Weights of a small mixture-of-experts language model, trained from scratch on English Wikipedia: 224 squared ReLU neurons an expert.
Below are experts of layer 2 (counted from 0) of a mixture-of-experts language model. Rows are named up (a neuron's input weights, with its number), down (a neuron's output weights, with its number) and show model dimensions 0-95. Each number is 128 + 32 x the weight over its row's rms, rounded and kept within 0 to 255. Numbers have three digits each.
Before each expert's rows: a language model's description of what the expert responds to; "raises" lists some tokens whose logits its average output raises strongly, later layers aside. This comes from a sample of Wikipedia text that the model never trained on.

# expert 1
It responds to: Line breaks, structure. Line and paragraph breaks after sentences, headings and table rows, plus commas, equals signs in headings, and some capitalized word-starts like Comp.
raises: "|", "=", "He", "On", "In", "-"
up1:174095122101121121164155132120092181132186130163162088165111120110098089129082141124086150171158122100140110194147165123082105102165170131140121079105136190177145169093141154183132099162079087117119102138142166132062042132138137158076120153146124197131128168134119171129103132122157170167
down1:116093108120119190160152080133113098133105124109127164174106160079206124129064092102114098081116190146136090115105113103148132136116148130173122142134134090103125119101115104113133182166113121075174144164052149149169179162113118126223166072160126121109181088129091131158113104088097144109
up2:207143129112122135106099180170164082151085132134127094130152128160142124055166162121165178160149165152130144100162139135131126119095154038115093109138117110142129138113078121127159133127172059134032156168155142121135093139146096154066128170095105179155136099130124123153081063150160132134
down2:157079090074152115112105147081129171168146121149128109153148171072142101105117096122077108056133136131157122121125140104101052149123138238171142124178137196107151142086113161139099156156138187104149146132108120115127119139183105133149141139107148102163128074080130156169135143088086174085
up3:161130133115058145090093090098110122119131113097087103155153139150160162150239202130135094102141076196138133154139194151123141191117134145114167119117097162144109158127134142167115157126104120134105135140112109114131100131142050158088183124137183125162079083166152114110150129170130084174
down3:166114172107117102174126137149107127108138138149186123191064163134167098120083106152117134068125111097094080145133129101119117127103127163160161158134090123056166139103104124110087180153125110128154155154030129140130119163152034116165164154166113129150156100133157127181077120075087145145
up4:123128116120115164114150053175121099194127178160103142149092140132188116147092164126078139144084118154101179141180116171126169127123116100150054094093101156161138147174054117208089128150157133144134168092111139100193139111042137127111105132082097103102124111119134087124145148121128113147
down4:121120130123062109126090115145186109103108108084135184155145134056170183109106155117177149095173110145139108085135111106084157091093136166169138151107100189120109135146129127137145153132124105121152180153080169128166185167196120175177169114195117182140137153132145147139120087060149146153
up5:143205131113156108113209088128195159129143173105162149117145072146165085087182121149143116153154127143132142128084121117089110134108125095122056128120073115147111056161141089183110121171094120128120157138084150133142061144122141110152138137097148159109129141150049169149109160162055124122
down5:155092158131135129090123190182126167111101141091131183163108158116131119069131165131157169090136158166162147139159165094119138103115098183096157109134114140139119150110166218102151094127148161141121137230158109126059102099188127150192151118130113104123129128127164097153126187105180124163
up6:162131071113080130163120119135104100138176138159135080195059115093148114173097105079157124147128133113112057146156162113090121145164144115125175094182121156166109187157135117198159121138135145086129098123103161097161148127073115160102074123128104071145152179070152126149110186162150165142
down6:108041146096154146129125120077123162158099125118182175179147148125155137121075095144118114064161170174137185113098108105127126138141134133145119096104148126113142143105099149095122117105065103070139118124040146175131129151129121145229213118132138099113161080087104135146159120091112110120
up7:106149164156129078106106162089127154122170143080123149094119080174144147128103196098100090159103143109101142142096100084147091135108145097088082161137143131125136104107167140224144108122105062121129168123111174190180071158103133094139092133084127077109154159115128161125096163063092079122
down7:105045087085179186133092095134090103148115150179084126180117184125158106209083125156143135063125183116141149137149145122160124143144105103134164137139153149093122129114134136074201149139125188103137125102096108087079170145146074108125181111102133165135116092107094136151173117140173128116
up8:187226102126090074102161118130161167123122123138096110102164140161114073168143148111144152207174095129134111186063166124175103110108180137152090129120121120163093120074150112140185183153096170159112131101099118116072130106147121095131069126109141166160160105149140105162120125092119098142
down8:069117171099156174159120148161159152146110164134106156186134138122110146151220083171173164075170162151128100077130103181185105097153090132138162081132111168138118183108125186078194134128143136101093181129189132095108123160114132123156135084121137104116109153146117111137135123154172144081
up9:118131096143098145137133137104102127204092173132081114057078080120104123119102187095051098167120123153127196121116176114125141125172142097087137156166075115122135174151122140140147144160092138102117120123188092123143105123136137114086076086176054103140156161157099180115168147143070111141
down9:151052105050132062146089132104137155133134120117099122119125177125103136131145116159109145096153172157158171138168155131112153104114142128154151177143145195060144103120110142140162071084091116107157156103093104190073190121123105105124142130121102110113117065078091096159106140084047138152
up10:169198107062185102136133148148127125131158117145152115066121089113117111156108116155194111153123119097136135115129106170121150144115103205160133117114057205122073146119102093174125132156128109128209110118187141106188138047098115145124119139107126103159165138121096139089153135166092083140
down10:133090164159126133182024126134113149152097132109132149153129164112151128178080118089149098090133175134163149099128199153092097113150128108110143116154135121081141091104098137141129164149118137135136162161109046162055094177127142150163163157083080125099113080098084090163073075114133130099
up11:139160101116090082156164144113164148170160111127118100048146097113071123169113106174158133182124133125093145191125165092096145121082131148154133143109134111104071081097159046181064125121098152141086105134145129112119091112171149135081072162085104102132105075105114069116095162096105121132
down11:144099220068112163165064205113124149148109165087124191165113165149147133100121120176151126094141145137125117064082175192100114106138170095118146140166091146099145102157061154100134180158098127155144182143164119123145128091102146152131093128141071096140137155087124138148140087125105123100
up12:106115136119111080108201150109095115149177129111111096086126070206118158154120196134117133192143086143095112154103131137157167123155118164130059081074193182123148117180131099136131120160118117125150187128117116107189157114052152127086099074091156115130113119148124157161116144169135117151
down12:105106176118151113124087138121147101131182128123117143198139255072153118089126141098155112078149115150103088119105101136134108119108151175154136094133123170089154119161131159092122119123152158067097163125075191109117093088126116106128166137111141175123125144076108071175130104085130172087
up13:121109047058093181115161121098131097108196111099168086167059047114113121170141183103107072115085170139138145117184111126107092115114136126161095113103121145172139153126071103171111156074083093148184165138141153145097160143116121141117160140127153129136170138116148179131157141157122145148
down13:124085146093146159162179117105086140125132142104175166183136176080181121134084117096074105094094167132107146094149123055138144091125140117156153130125125125142151158138144137127119092147100098094168157137043201184122149174130128109198149108111138102129184106132152118153135085033125119117
up14:110118156145128117041115165148101142081143083133166119163106082160168115130156185093121119157115113112066119180144156120084094152115157110112117145143137132068078211134127139164147104102145188132119104125191124167137106138161145119125053137087186101118098111097110122193146152090128077167
down14:098153145128121145153142165145113155126129075109146124196129180096083115103111153179102160150135177122147148094089115119138094138117124172116125134128155198130118067177126136120150131093104086135080131083062082168054113087112140141198223133180107093158154117099148130092174118146134153120
up15:198162135096102123099153155175183154130133130142168122115209139162081195078089161153052143148175153148139146100110092102079113174065093135140126116113167146123127153119152077156151109145119156101117185084135127159129104140114031153098076090137133141163111089124140125125112131121110120153
down15:124074068080141165158061028164128198134087128122114110135129158108131125136121105152191103180119137185122119166072087109145123139133139144157193167172125157194163082159101118149151110131167115097126095120120119077112109105147138123203180106136133154121147118121081125157098106109138125123
up16:120133166166148162157151157136177069177162104141152064147082081170171106144085142122074090183142131117132071077157146137122134129186133181137148134148160157143102166078166130131174119170094118092126124124109164118107118168141146161087142121165125123147054183141170122144151147104082165193
down16:118100121095104162142178122105070123089112132133105110202147177135147066151096086093182109090130125126183119153174116153150133050080178147130148126067110137138109149145094138141089103116063150131138114137112149166068171087139116139211160090122078100097153114171164102138095129108142133102
up17:113072134113127140182162150141124092163101136141148052127124109144159112132167166118199099118064197093134095103152116128095088194129112115179134141080093149186130061149127117133146113138108134074117159146082179151081162116112113061073111176106160095124124116122158148166110124131091092147
down17:125117134119157173144176151098108148113167155148149155187143177126132112119089132100062115095114197166092172113110154092142134065166147106097140102139132116130212161094167127141135109109136136126184148175093134148116172169141142139178146069115128120125173082112153124170157143033128081082
up18:090106097146143070092103120076090105188142154066190122116137116159177148094096152126125154124149144141142099138176130226107089072120143092114146147137121120143151161174142091128080083174161113106120132168152159103099104100057164112078091142203138102153152149152093136101134163111150126151
down18:130097139073102107153112134152132185116114103191140083135081096106111140145127121184129127104119112114167187082113136142134095170129077125180151176195122193155135072094125137101120160119119159083123125100068121110067102122099155136136221169176090106133102122163116131150073069131121128124
up19:085103103116096148148154178110148141170104135157152197088160105136181105140124178127061107154098151103125110128105196082123121077120113102093136136123144133168159106136086093167086125181106147081079175133099125132173160093099128142103082232132109065145109121124165134175106140159135158131
down19:137115101114124156106050181125104128115145147124088151118101134126110140157112102186106123094137105150184138114117122106088126051109144120112125182137047158104106109061135100148136172109107143132122061170173095175137054106138095114168138110112087178118069125119072155076145102096108156082
up20:133157074134062110087101111153143079132157129137139099133148092128106111140120171147076210108176111095143144073158129115110128086171128087141083176109083136152081135183148157141136155102087081065213142133128142156162118148128044156125108185146089156133138104172112115125134119101120147163
down20:118095143063134168148136098127119125108145107167117159181171188119172120092108099180135131115084178126114139141105092073123107166133137172063151146142109151131202147035082131173092162107158161082119149128098177113133177146128106143167130072168142118116103129128138076129091127112086076154
up21:132165120130137151112154139179146092102140118156142121126122099150116094144161179163129099184108138170098186130096116170100123087121198103092110071141091179193107113212141034099120102126115154161115114093122142132145103129088193165140102106106155126155132122167074111111169142087097165173
down21:116186117099161119101084092136153124136174155103118064090119156106079074079076093090076173073134127157092147103105092116151111171135093129166135133165135068104147080078150217126144106086136132127144146160126131143068117135162104136141177121097125136093119137068191151161097152108100131130
up22:147166107144096094107141133158124172137104132111139051155158133083068102079197158110162130142123116156098102141112158152089095107185150162090114093110103099139128121121175140171099109142161170124131147061124163115137134127139153090113061178134128131077084108112157162060111132190097045132
down22:160098175095155178118056107139133139136148138113118175118141184102180105137131109116101145088141104151139144173151142151132111107104117139162111150184121183080189133075132164154113192176084164140111145130101119092156158054138130142149147107080116110153156082074096101178179111062136175109
up23:123142104156086130089143117146125112129114119086155145138158096202142102084140148117091093110134159170163105147126070114082122117158166086057121141146131064133140158114104160139096116145133165110070114081111087116135145122087168120128130016132135053147177162115151138120076127129166103203
down23:128068139133103184150178078118118139110158113144161177148115146180165149138084121091152112146175133127097150092119113080134074076144115059105077094133093073126133139042110137085053141199158150090107143146130155144141088165096120159123179111123149141104130121100140109120123179112078152152
up24:159163122110089067181148157137094144083098134093146072090123136193119070139147166095121090095115110151098100131132094174112140139160114124138106145131135143130121177140127049153060064174146126126103202068146074142148114119093160121087105074181115125172157194129132151133111139104140138130
down24:133071166144107046101111161169112133116146108175114128136076160138110102098114097128157140084089115133144174175116110129181118099185168127114147146144143166097143132150069183134168181115145137151125117168100082129125110093149084227149129140133126119141075098111046173160127162141138081108
up25:099199115109164120056112142136116129111102138100165121122119084110166143143100159168154102185099089151174131121139153096080143144068134115163109092147202161167064088123131131165111087133061098185088106122128156134071108135101135151088107162160125156098138100195085125144105129143122195147
down25:152101111160157090157125154124117137178180170161107153139157148120087093100082119134075128097114163141113097103179111082230102152164089188118120076170127114115173157162085171109178147058116104103174113178123163119131160115153114104121149143080180123126132132102173099135072106128120129097
up26:149093025132162123117169132058154139101144120140093067150180159116084151101171121124036112171149153147133095152097121100126117102149106098102131117136117126156087114119098154109081092103103104129105146100146193156173140154092176191142165129071191133127091159123136147163123163128150145110
down26:108084124116131181107116113131060141126192132134099152124173127122228117140150163161150117104126138140155138177151131113177158148176098147114149126088136113101124130145183109151145152098151105109179181154173080126127092161130134093130108102131071158110164099182114068112073108107126024130
up27:093138049164074143141136079107135104132123170111152120146084146145084106122147141154100123121152146103172100136199089105147096170119105133150111100149171154172122195184175084161134071121164097094114182079088112181137104180139120101127104085125085079095120111141176159103108175101106155134
down27:141063136099119110132138112102162147133150104122119172154182110132160142136094106114092168069150143116131160070137187126140115085109095146126119127034132165075092111100146182058121097123125103104080111185058187133106129100157163151156192094119113081080144112092167117124109123103161110121
up28:178131076155132151091100178156107114100049120111134045113164149170145139156165162104109136162118106145167136108147140108133093143083189114129156186122131170170095146107168122128016143145108129112157157110143150109111142080099104115056137127132125065126159167152128141118093121178132091108
down28:187083121129132120135135153151096150142121152154109139163178187111159140089141100148191168108177108161146169137109163150112064115095124143143096085136084172056151178121137131133122157142194151088168133119107140097154156057147110146148183144146076113140150095169082109150179087078132117072
up29:119181120168149117155173069109124094096128109113154094167147136164079099164129144103129097164090144105149105147090125118100157140098097128095112134109069104147081132146085115227115095098060107162092143067143185067122145147130144142077144106140151093110116069198106153116140150176130154155
down29:169185117088154146106153112155115143181089140125082171082212184127101124150094143132127126118163101130133129099182162173149087088119135112155143153147170136097110166119157185140089107162114135130150151147127163164152049147089131170111135105053145157139109140118107166209145193164126134101
up30:168146133120129091066105165104086145157126145094114093105093081144135096126154102114158083153175140105113148096110098109118109143054138128062087133127112133166155106150088155180124179123143132079120158096210141138088163099139087154066122148150084087168084167160092165101093137137052145119
down30:158112132113184138182073102161174143128148097140166118162155187131149121121079139144074064098116186142131091101122151062159095176130127127115144160153075092121124111078091079106131167166088159181158135168067122150155082106160143176159140162099121146107143100116114156156177108118150076147
up31:100189118137121161115112141078098107179140109155117124099074133163103155172183160125125148150142173057153146172164109162148100127098149136158126103097154088128057142152143127106064093113159164149111145083152102161051092109121112128081063083161178121105125138139166103144156136180079146169
down31:137048141054168168126098096113068152083080132106149141149155116141091124124041106096179087062177105123143145180150139125102134136093115126126145140175139166126123181115074122112109143135114178095141167203090084138130131141100197171145157133118127128150112131116152115169107148114161158100
up32:133175145111116106081159173190135099118100137114143092113102036139138143101097156156167176166155159128106108170094180132142083093120080057088040107091079136138125122135166095113137092148141044190117124150103138114127146125115121100126141140132100144072083178154159110115146144148118119141
down32:095121154115083086222130180146168112141114140138165156101079125101166114117146099114153135093146156123061118114129176128129127133161145193182159150150127114115154099122089104097125150142091136109091198109208165131146111141134108075225161122134121113104158120125193091132166110129113079122
up33:122128150138094135114144138097107132084135103126115148167112074149158045134113144147141121192163137160112118123221190134120089156147107102169175076107113175145100161132089133149151091186061129108162099111105182102161141136135118149072122106159135138111071193134102151110073156075137136162
down33:129067108080126157165156096109120118154106136148166162180113169082182140134092077120078106076134163171129115152101103082120137126144155145161112158095142120160129135091116142136138114097124085088136152129057166182135128185150122097221177081146137108084154045117142157167150117104114152110
up34:194187133132156096105088096099135170154036130127165081124138139150096112175131158118167149178128145104101103132090133118129123180117197137131120134167136108145108096124161104126118176106117183116059138122117148075127065149155100139109114138137188157172112095177158195113082116185108152135
down34:113098149161172217132154179146117111131120105090069120123175124109125108140163085137130129107137158098085176176161106148188128150161085163148167099121106146132154141129108173103168101131132179152168133156120070130157136127124183134164140122060114036129100110135185084105144170092165162105
up35:106171169133161150114108098116154108142141141110044081097067119194139141174180095094128094133143121163148103164177202088108088137158128099117092164156138116185105045169146100122145106174166075100103071124153139121144111112142126130139137107144080119127104145184128182126120125163145170106
down35:087125158161116129131111116138186174109127133174150150196118190061147153109148144117120165118179171130121142152122126138144122136163123166114125144207077162144122119110112178106148160101064207095094189088107140094153122118132128164210118194108127110138120064113103132156140134119072137124
up36:089175140154138084120186134085174137141115174099159100055090070126078117151129128135105147131149120107131158095158126144134135119119134100104137169157129149147049155158125151146149136078099132117064172120160184152111110097110133116170072108125073079166076105126089153086078196113072113138
down36:144106098097108150118114099127136138154135160177107158216054156109137104123145114172123146124124129162160154151130208165116119137110163173134119092209142102072173037143136164046170182162131142148142148096121147137085099101107141147128155071179151158147136122123095139136161113126136118110
up37:107082059135127111142073115163109067178119108127166126166204121124127130108177202110104141160175146155095116122176114108103079178152130223101120136077103150121146151114102127091116079158149117139136165133139142152134137136119122160128133130116134157024119145141086121168130146139088153185
down37:128074132094130177166132125145148133103130134112098127200080185117168143089108072112144122101099120133159124145129156064189174149120083099157141148162151127120191108141151188168174123189120181131198095097092169120116140126126160116161213105139178107169141148151169136095106138103117145140
up38:155182090160129036112116112149177094126138119166162103190134137170087109095191113126143190156178128113146091150110129116110123159148104150109108107145112139155075140084122161122115135187144108128055101067131157104100152156090183074088163136119143163092127102170065144122128167163118131149
down38:136130123160129092108131145229138131144109140082134094146185155075122084144115106177158089076082148200195131184095112182108081141152104124102133132125121135123116162104079134096158164158113166127124139118073135125075114062160104104135148118144125060170099133153133138171124101086158142087
up39:138153099120140100175117174161094098165118131111148097071167153172086089128132170151116131134092087080118127130132149105089104159125155115168139154098209158184124119116137087181109094129121132128130155131195205138079115097107146137085035201130118135166060140145104123114119152157102138120
down39:127152156089110111142083148109119134131153144098111190152145173166144143133159122137129085098069164080175094073151181148091144156100126118192129105182083127112158094091115123090058119090044106171158137134112149128137111069156149155150137130068088111056136102093105122157082109098128110115
up40:128133133107138112139139074111173155179073136122145064041153146159098099163116158131161129125159110133123106118143145147119081152143163127160134161150080070155119095166093090123163119156171113154087080162201104082121098100141073105072137141153197165099087160168075120095115127173135112133
down40:147091164086135180150069209097173199169132124101124164204126159117157099124106103122132124129142142125137130091103162180112124120175148128137120145186094175119099124118069173122103126188085175143148142118107081165135115092130168194149122154132115057151096117106123129150143088141069124149
up41:117112084141131141118219192097193071143059080126111151138123137140124103134149123138087141162120154112126117117095087060060080169095104171117133092122065145223061111142120136135128146129083152085169152060118144145107139134138118097142111140135101131124091128119183129127098149130131130127
down41:078118133056137193181157165149132147156149103103160164170178165139130132118038136122129112096100184146101119108144152064168088141176133116133108124137121165085162145112146119101108150126094098089145127177109159171129112169127116120168181087103128082101177109134162094128124116036124091111
up42:186144167124112118064128162115136123095176089130149103163142040130134098104138099119141092132127173160105166157130122086125075127159139149058126177111144143140116139107134167162135071093153175147171094097120168089140126153052108066167101157123219156127099142093139140152138121087149152157
down42:092111103102108158197113157102101118110169124141125190175106188088182153191071101153163147052146156138126096144074127060108143107157080147155135098140137132100148129080078123116143146099072127139133148145080119145148170176158067159170165115126123083105165136122122132110140112108072146121
up43:121187101155151155122138143153117139212122155091099129067178159108094134104167188120126150164106076106113115180105137170079122113166131135124118069097181168138104105091140108141132158153165173125118204086111183100158111095175171124108073146109135124079075100110140135115112133164095155169
down43:159106157054171100139090114136152170101076133144127097170131187085154112119121070097127161098141136144124146119126159181134086106091171148144171183177134139120187155109135150154101195154094143139073123146109142122106144107106058093125162125133079124173191096067072139168138124108135165119
up44:179147147190120128087121165173079106156143140125119145086102116137145134111125152140110106171164068145172156119149214138177087124139148060126096167147115112145109083218113171132145181087150135150145138150158105054137169102130121071126075086115139121147120157168111162132142154161089114168
down44:126103104078166108143101167098137149163068145090085137175180183056107169119037074110088135133145191114113125072145112101131109139117157192145187118185168133123153139109111112127105132143147140095101142144111112135061121130138091165131160147144124111145179076094144168176095128117164132135
up45:136188160176078083129158174182132131125122146118165063094120051145126123177116108112157138105096161108157157118118151104049120101156189108152107117175168162204110121120123098136096085137123132202126134148195133142123066109106119117133118142062158154170106117181121140140159143132137128114
down45:145093137101128175098069226084107144121130141097135166226162196120148132129138114172102126123139133177125119066111187167110096094112120181161162110121098126066143113115070168129145120139093162137106158122126097142094110091161172137108105126129097072124135108081133149139118076113087134156
up46:150171109128116147105148118137125178131175150052174137107183139121092114094164153127108063186148094136162173119138171071099077094154099069138125119098151145183155154087082165190096105117106129118126140121103132107106065111114053165142149114137075157102152120162110075121176129129094129148
down46:096129104148129163103150141115127089103079068138126104193075158113143138132060116120106085054134089148164063083144139150117131117095148124163122152145084146083141136172127090170136086153107119188148175132085119097117183128148152127153183107189153174171151103151161156158159136081127170167
up47:151129148188140143098107157144103140198071139118071112069129161123145163184138135158086064153159087136113127115132130163135091123138156105166066121134099106143119134144088153139101147089168150116081106179210120109128137091142120121099042085117142125122074193180072138154150129155112142124
down47:124134070061175127148101147116154125179136156076117155162138118096078129123105107134154181108101194054105099086129169164148072152145124155150168088172136144113120070128163107127212120143118118098159163111142114148048117146101137173179172126144095135146148127095098111156150147106132072142
up48:134161122134084128094105159163127085110109153137050076104105056167153140142150165111154115163126105116124156109106117157166101176149115128117105117168125076111070112164144157163069133113121136153168161134161179137127122134146084146124155164172141109115105107152072115052104144083166168231
down48:127101136109144110070087141152099148141094124150164104127123184143126176101125094142159152165138130116105129114135131178127070071167146168120192085083113128117169133143110100096138179083140146075113125096072056072076104172137096159145171128097065123168126093149080176130126107140108074081
up49:167147071137114144140110132098140091186125153185197179137105149170154109151132173081109097140102150171121141165203154096148114118155141083099162120157150109174130140132143102150146080122152187182113201146110122098151130095130123064116146194121109112081174190183136115098133123118163122142
down49:054127114136183160150114086166122100105118142123138188131139159090216142120129163142152114098067150199139129144158119087100192142110157129143129149187165093136082145152144093108126177163214135124143165150104166112151106194125129145139119072150114163112112073137096102144104149115141123174
up50:106200144143116085098143169135158117099085156195177127092170110096124118156159155134115172128116176117144138118125167067130070154111105048128076077109163088186078155099148154110148118127134150115062135159150119189130151120123116107096112133125116127119087131156098159119132132088155100222
down50:161135101125157208148154130107122107115141142066193162185146179116193141143112109136185106101154094120138111203136146115136061115116108173155126109145084200112173101110101090117128127126157138149142123151121137072151108110175153117159192161112141091133165092102145133187153088114080155088
up51:159104152127100129060090095157174051139134101083181102156230167154111110119118174146094120181146107123110108151158110136098102127137113091144126140170151146113146155144059130146131088140154130093109189107136120113128139140119151170114143094101113093087129111117104125226109098087085127192
down51:125096176196111141087168165090135069115179202113107092176115154108111086114147147201135137107124136054118124103151126152115134125061113155126134112069130116169097143128178140082175155110126119162108137155173155145135089158158132116151135085149137121152116166114194206115173099147136162128
up52:134122085128059074068134187078126127180137140095153113136101102159089097131128182105072182171119122162130137144156118101060150128151103093136116125084106174157134160152137115099092150162144152101153100200137130165122168102147113193162185159178165119141160138135163151166131119127101184092
down52:149121119128167125135164130104115122107178136126213136145160159120127089112118130132145118075104173169185097117090153120133076190095097137106120107162117124161161145066192139130067161153104144137141148111115169107075158165158175195110140097120190108168111143156115088195102142086076093106
up53:142105084150213102077115158184157100144088098130101128132127102171116169123122138031123149158164145107194123107159166133144146083136126107091143086175133147122114153164169174174110147115156151169080159119104098154119084133066144165143099155191087149157100145131110147110090109167140124076
down53:147072104117131154129107168111169135149151138100088145104149211075178157111111098190170160144168154157108173086166119130130119093107149170157095145142113129104106154186088106120204123152197157074129171146082191112120170043152112120108151124137134150104108149128181100129141121114107125133
up54:124161150150159140167096133071127124143191139143152075125177104114125067176161152125081090152118166165196135085086155118136155110160125124160094100183166131113110095128158128178135118105085131127126172143094166147145152120064148089108027127160177131146082156165169147153121138160089161121
down54:114171159129097132133070151199181098120109193165117176177152168154159143115116127169151129125152112130187199096151092144104082196087124150138145165135107057102157135096139125151134127167136166149141103148181058127132162152176146107090085104097117131113120147173143120182155109085121137105
up55:115134116065118162039140169116194082114129145119191052124142066137144201131153194111142062136123119095119128127120167107141122137139128133108121140120174149172110081155104134159142109114157139176116168161174181113130122158130094163087137175109151115103124153153107092137074137082102075127
down55:096012133053148161126121141051135135162149165123148143166150086100144134117071144080154113117166128128122157155122126105162158119108129161189109153072081126129097110144115177133174146158124143159089111133176135116107113153134137135179226134133159103129086131151142106143186176124136105120
up56:104122049112124136112163163133100161114122097154129125081144067156126115158109156149124160131207163099105128151166103080115133106164166133123089168133086204104105113168163079198100127093128112130153174110135120120150125187072133150150112152145168133169099106185182104100145078075170130144
down56:122104086121137145200114079125105072104177121131117185165174145113111132140104112179094209090123188135120135145123101082132108110138089156132129125125134146117178137080155173130104147102150086041117130153076164183145136181145142152210137121151123138061150117108175103138081137135114115147
up57:156169121211080114126181152180160117144105135180117079116138103095102160131148133108155196166151119116113150117141127102112114087099142053078128124114141160148088136178125171131119176141136117100092135125173181148200131094102186148117139178109116147187079142137057102114156148132124152172
down57:186093130084131104127082151111123177163152122138141109170151203100164075093130108112099128058155137167165126131119147111093066120108151211167150145171103157103165150078093132148098128169125176124144161149088117120126142111178114128143145137098133122133148096039130151179142102082097155076
up58:122176134134141092207150144136135156162087123111102107121097152129030122119111146100159136158045077114179113110120157124114084130123128143142099087133161103218084105156092099164125115095140102136115140143143148149154087184129151082087068154122146130177120168174114108083146098146117103182
down58:160071127100109183123083108146115135166143155067146142136151165091166163107117129106175118101183119171112128182091163126150109077120105140106146149186103174072180155138109161088138155188175141158143195166143102097107169052137110122167171155112109125139118121095142142171157167109085149100
up59:174144133204187154137113109156126156132143111127106124129133138113138144173144139168134141193174112149136210092125128143090094110111156077099112139132040132136104125168159107145152153141130095159127102149186079133183124104130108167100086089148119087161114162232112166121192126110113110157
down59:174142101078157059141069141098121127135140196101059084099109166075118073110160110135110141082095176101131158119157097123093116096117107156195182147098145144080146090084132157122109153126063144147100179170129118138092167105150150130120132116104076157134162139046119136133097135133145149154
up60:139148139139168044093133159158145141198090132124169130065169116109134121132143149105176083147142075110161107097102137096117091123075132109129024147107130133161143111181150130095117107116138160111048128144131133088105093105110112082121093150126193172164082140160066119107154124149117130169
down60:120108119135159176103096124110125164133099160088136147204127172067122172126051074135103165100163142146079132153141170181158112141159113130099181107178099149077125109093101183123162153142113135130141147155099062079095160120140137135170192102116083101143139128085106156199102107117125148096
up61:121163101152142124108135158138153143092120143134105107123145140118126177052104106101089095152170108168180162147127189111113117130166162088123117118147126128122112110135072144204090088136095191186078102111106165060140098093123129123059086106138230108151127177168136116130122167169123123135
down61:122123191140163180093153181126103167119061094099115182132101141141130126118142086136109090146142144124108128163075147133108104131180139133145178133127111176093132026122159079100129178113132133146145126146125052076079154130115132107105168136176147108136130092186153052090112141093155091104
up62:207093111164136086142154136145113115115112099136146075074094083141084132121075164077136110136132096173109153191098145114123116124155143135104095147087073138178084155155123082113087083157096167112101149104161107167082145138142126152142095103156167091196083127163115098184108120140089060120
down62:155078156072121156102096191097087134154092138138163135175100153132127124165117119142136107137089140165111120113176133072149082142174163143094119214171123162196185106127090173083113137088190143179131068186103131089104116107131119095095121153146140155104123112125122193136121157165127131164
up63:127176067144122111056130128141141077102110188111195089115089081148091131175120148118077110150146090089133106169139192168149173159155099091122090112089094170154155130118136113178110110163105161126118197103141121087119072105073159102116111195135114066153122147132141148100096146119132119139
down63:147080120060167163111126095143130098150127127127145147225132174161163101127148153140126115089156152125135146115115088086174110104141106129138124092170145131140195092145126114119141137136146133097107099161051099122122137101148118165196191160152107200113103082158090149198168066111167149141
up64:119110132137115170078133125137158091157100043155130055092144108156128141097144143138095109185070125146080081191192125158123086133152115142089072144086077127107127189144143132134080076114152131119110117098061173160162169122140143188082112128103120122122126091163123134131087171142174135120
down64:137156140160127155151113173116124173124203144100161202121167126193112137166087116154115060127130089078126127163129158137117168171171125101109157097110097120109163126157120075157087137159187122145165114108185144184056070118096147119102121145135117123153175124169131131175087097096078098124
up65:144117107093180125145105141102121074138146137159153095038106110189159131101091126137196174173087147069134115115124105167123092072143178103076107119137137129120134106114157095185140115090093110138154125114163134205161151105078136100105113173161125164109099163104162103151146149164114050144
down65:094129182136150140149156087087102197133176115111141106192130160159128138122074104130131175106070076105163129190108108134138140149165112156107178116151099127116154150125160084134129216142157169116170159140135118144128155141126130176123082186176118110153094092106081121187108176119142156059
up66:103090122117168099134147099085105142171182141057142092125101081154134108199148144111088163172083129146176101143162140117115149094133061120147119128093153134118059136113140098160152127115128160081060205135106151149090133104140155061138133105110177098119120124121144131114131163084165131215
down66:146086101108118192157100139109112130184119129153153186170162159093122098176127102070100100075115200152124131162101127116118131128172091101156163098189151108112152153138126125140174128130088109096199138123068153188155125175099089129171140105121139125131205080107075117163122122093097162111
up67:157216105173190129095140145146130141132106118149139121095175068123108104134136159072146108116101069132159095111148177133118092176150176158168060108113134137161112112164089130071073136129096176094129090129139168126110105128148102193149126125099123131171077144152077121062138155158154165163
down67:150086053149113135050099088123121100090077170116113081209124208082113089100085111103108138153155132151126143177142103103136110091146096155095177130140130133129138162126109090093154167104143177124091173145090116146075127117153120097108157106121076092127088092163090096176113117099116168140
up68:031140051163146152125174124174109101134117159088175127178104042135112159096112111164121067143114158157113137134122154144182134098132141136151100137165090164210117157153164102172072099138126153114161138140093129128105142139076143153105146110099106139118127128163187111096167104106122150181
down68:134087125088112127177178092092100131102139105124156147165119178092156075207071109104084077085153135123112120094119105091136119096130162129155176116069111119114133162128120159140136094110097095100159157141040189175146145161153106123196149122139156103105197104105147128136112095083149163101
up69:126112094089115072102134197155086130188131085154111140093130144205154106171160158190116111108107122151112130154115153202155138163109084128153097119099104110108113170036138136131141153145112113096148172138128133176130168078146126152131139119154104089082109154101157178133091132073065076134
down69:076100124111149204153183132160103122101119132073186138195131155101164086089082095059118114098142149153162157116108139118146096105118130161093117131153183119108166096119166126172110142163097168160202088144106187186095081155101113139142171102119127106121163119155140085163133147098169116097
up70:146125109085147171096176115109108136135090096170177058064147132106113114196145132152117131188085152114086137133117107140127138150132196113164124137131134138121158167128167091107064090102112127139126149146149112100039151082161092137123041157165145139126161170154110131151175185165113109091
down70:125127113117158064113120122091106081151166127135109148169118168133070162114154129196147116087096168131109045080076137086138118104124140145102118128127177140072072100147085192105149115154117152127076084114153141130085105145130114163120195115133105054133171101113094170105093099171158166113